config.yaml
experts_per_token: 4
d_expert: 96
activation: "squared_relu"
moe_layers: [1, 2, 3, 4, 5, 6, 7, 8]
balance_loss: 0.00634
router_z_loss: 0.0001
shared_expert_gate: true
vocab_size: 10442
norm: "rmsnorm"
tie_embeddings: "early"
lr: 0.00346
batch_tokens: 65536
train_tokens: 380500000
steps: 5806
dataset: "wikipedia_en"
Below are experts of layer 5 (counted from 0) of a mixture-of-experts language model. Rows are named router (the router's row for the expert), up (a neuron's input weights, with its number) and show model dimensions 0-191. Each number is 500 + 40 x the weight over its row's rms, rounded and kept within 0 to 999. Numbers have three digits each.
Before each expert's rows: a language model's description of what the expert responds to. This comes from a sample of Wikipedia text that the model never trained on.

# expert 32
What it handles: Place and institution names. Place names and pieces of proper nouns completing cities, states and universities, such as York after New, Washington, Delhi, Rutgers.
router:505499511537454564451521446513534450527503489466487555579504519524429552416480488433477501489518528517548392464522557513473467527492548535464525494520463481537487524510536496459497465484573423471457541489490476504474484514466477528531490513561520418503574484450475493604501529522460492479583509433525471522445478510483401517481437501438504511512446605517493535512511522558528511527468540484470569446517494517535548483453477405472441500512581465469574531424506512573434576508530501464455559423518443454559493503503494502511503499448504479523478538535544470505496435470496478489
up2:455508508504490501501483467504468529503521468495484448517464483498512462458568441478488509518568514504475472460440519495476478552458471480479449429481451518488537539429508558495451563484491475590469531505484505504535463511521460518542521564465572499579459412573432504575533519473453466547557522509447492488525559513488491416516487514425545540481521510455480525546518498507538475548498557532502557489485472499569473517475484536550462532541497571454479466458470486447515502454474463483521446514483423437552456478556591462442590526395423470509504530589549522453466461511502433555
up3:530454509494515556404453518475437489524568506594480563492433502516531454507504436435563523439528534471497426523522521445492527531471483463510533479502497459513485530528518513464475481549517500504492496420477547502479529550420513449521403480505464511555460473479509545512509581518470577463496548383490515433527493540504504498481479523427450513505573467423485501472552489476531508459511458471469457503504515434523515519495509478451453517544438549454594485476504446567441525488495429448537434481483502487573557430445515515496513415472576530521474541513524544462515461506529505483
up4:541521462488523458538440484521428419448501524499473496440482563480482492602527416553493462461486564507431529487462469490532500503486537514475490462488530508519462527498515512501457465517426456559481502414554546470527462541496536462520501465494564398520508527475519423534585515406480553470516551520499506501457490426555557454548496475451508521489474521459514575570472451481537484482522486512499544523480541542472477513537480553505490620457551511483488567466528539493494506456512499418428510426540516506511501451479549454466524492532513439587500500503461581545459488524551463513
up5:539525511530497441530441513416529565524505454544443508542541468478502457462444543447475570496501512462521427475493473535539494532489538508482521517566436577409409503520591474498465511547555443463474496419515494559518520459515502501485502480456590480496505480584540479537532494530496515499503533447527475504515526465565490487516481441537463521469468545432541537537502456498509533509452481516406524545524445490470477421539429458519576447476533550435456477517512548510525527536443477435492526482496422499447469483560469447569502567508505427425500544525508537502492493503552467491
up6:503563520486412531507504506495517513495488481511581459527518493491421462479442516482477526471534561592525499495407511498507541572505467506542529487481499443469485483520436544467536526445488503458461559527525540507458486572464515556542465514511492480537521477414495501539476451443496534484532432409531466543480529503457443440478499505497529457539488494445449506516522489515491530459563496497544478472558578430552403510469567550502545564472503439456468434478527547556466448549539513459498457522438490514539549542385513521451497604472489472452548465514503511486512457543486460452
up7:457511526463506568518428521530463508471531512550427501449569508487461503497472500520477456482575488535485536458523521464453541464476474527460499498512507499569583573400488519493489533477556446497384477514517604448428486478528435555525548461435474463464488501552521523519511504493450432465473542551541512537539528467464467544526463515501440521460490546496463536589550522465451441500577568485526479478522447525448507502543496549495521464524515514471549524502483452538501505476456537484505528499420480520507443505494556477452533437434458516525587527523518428551590554535501486472
up8:586536514567532530476466461491511501502556541434486445515519621491457481539527451497478518553552514509422472512507570457486472458569558466448442490483440431482459548547512438413534466473441527502551523523480517521625507524508524509505518519457568506521478515480526543502502502550536595476486461429537519534492542429555474524518502514498472525513493547451497529453610495526473481463457472512468442476543485495481504587482533440502512547520538542519470471421532540549505546532516509464482548405558503539497522461454516536497464508514577442501481550534500526495464469508492519539
up9:472526564458526531481474510464513523511536431516526543506455542531565464475517442482461454488509516517539456514456437511459515537513445436471505440538494553436501469470539531531539507453463513508464480527496542508518530445529498455513500472583495386485477548493458509561533523421487507493495422521493499532486566456408504431443473528501485471536474481471474574478498474472539481479492501444514530540473524469494517443525546467567508562526436536485440461434567459466445475557500452506557513556513475465561510588558533440399587489489472512498487534522468571537457408500515440503
up10:551481459480532531507403525468521464571426514559485507493457490519476474470484433482529499426550470435486486426512493477557470452509516529518486457532524497509607486493529506489540522536490476525546482502419501493556445482482512510493451474494519490556574556488514559519501448511521500458489511474525496534370510438518490460528538493464475467539478515514441493570531468471431465540487440559459492516522533441476431405520524515498505510510517572480420567438474491434466530484501496498551556466464507471462465578445543429540575495493521559454477478487545555503449430570554476506
up11:495496499465563480492451497531482415435522370483512472463529504510482493507558539537496453449468534409539513512456485490570516481435466511490544519486500547453530456473542428478536457541588498592536495469502506498437433514489521532485550555512528506506381501502453552535509539484499436507468466531542583468452510430500595455491438472506563490485541514504499547503459468490466507515544455502557589559462506518498496470556486500500580525471523452520518491515475509458481515482493570421460483500517487473562479487453448494466582556579561445478487482493454494474456508486512510535
up12:554591483519482508550521507468528539483437515452499502540512517566551512453530555520478537451558461525477555514425508440501488456529484488551546516535445526474538504394497548564471486474516474500560590463504514502456452546545512512539538471593564478508492485584520458541520474509552629479525446586439471538513528438526520437514496464542484518563535522548522545545390464474513502435502496491527561489528502464501559447520463459499581527534503521498453449515463478471515455506494516469526529464492470449560512482473515543540570502518420489479503484508527489536486459533492527431
up13:535493497475513585496453529440478476446508479453451511504534515505447538483525541527493517446519490516569421477433498530484513449464425511529499604490499484556484462427486452528503455464522471530451540511470538468497545511473530529529544464535583485517485478522539420552500506450510441528524502455495506475501525509456520459570434476519471488532472559516531641502441541515554494436487510524483514474540498493474458475462476433487628463518542506500510497511463569467502486561492516490454464486602492494535507473368489525507536475491547437498555513514565477449450515574479460524
up14:502458436544499480467458504565410458505507535483529573453436556504499538461468565522490476507474484509517496539509501479550516478472484495528529543515512579459544478503550486512549539430486495519444517464554495475514499491512535414502504557480435466463450521565462466494528503442426574443513526587549482575457480473522467522485444552513496535476515470523610522501486529597491499545532519537458524502494527563566491448460506535500420554559513544478469505540527556495478491437437490432509576465487479474513484463494506531494452479540427588498502469488498529442502475533575391533
up15:510496490507500489519423502502506477506517482461463481421459444490518468521487548582486538526599450485519499456439453474540556474503467535442568531388486472584474489501561499490552490540535453562451515519557497428505507538533502558499417470516524516528474475447526516537489512474526454503507481493387533464554550455516479469501475527471487442496467479544476607543482523545547472524434550475475569566434442485558467439471492528487520459476523466445550508490431451488395520529491543445485456496504460444558423571517499542536511467479548521491503501496499514493486512501507535565
up16:470485545433520518456424511492518545529441492506521465470491566505451509458534544481473494520554540470496510448449516471459543526504582495509501475488525436492497516443433523392505586515475442494437564500449521507542537561440470453526492540483580450501571471528424515511463489493551471560552449560495521549496496544460465508505523504463465477505551517495467515522563491487433527485522477484497497476516520483452476416554509457525526559505454490435493430558427460564560523411438474471525485534501488455488480501443485443454503524524435443520539520505536587517381502531471507506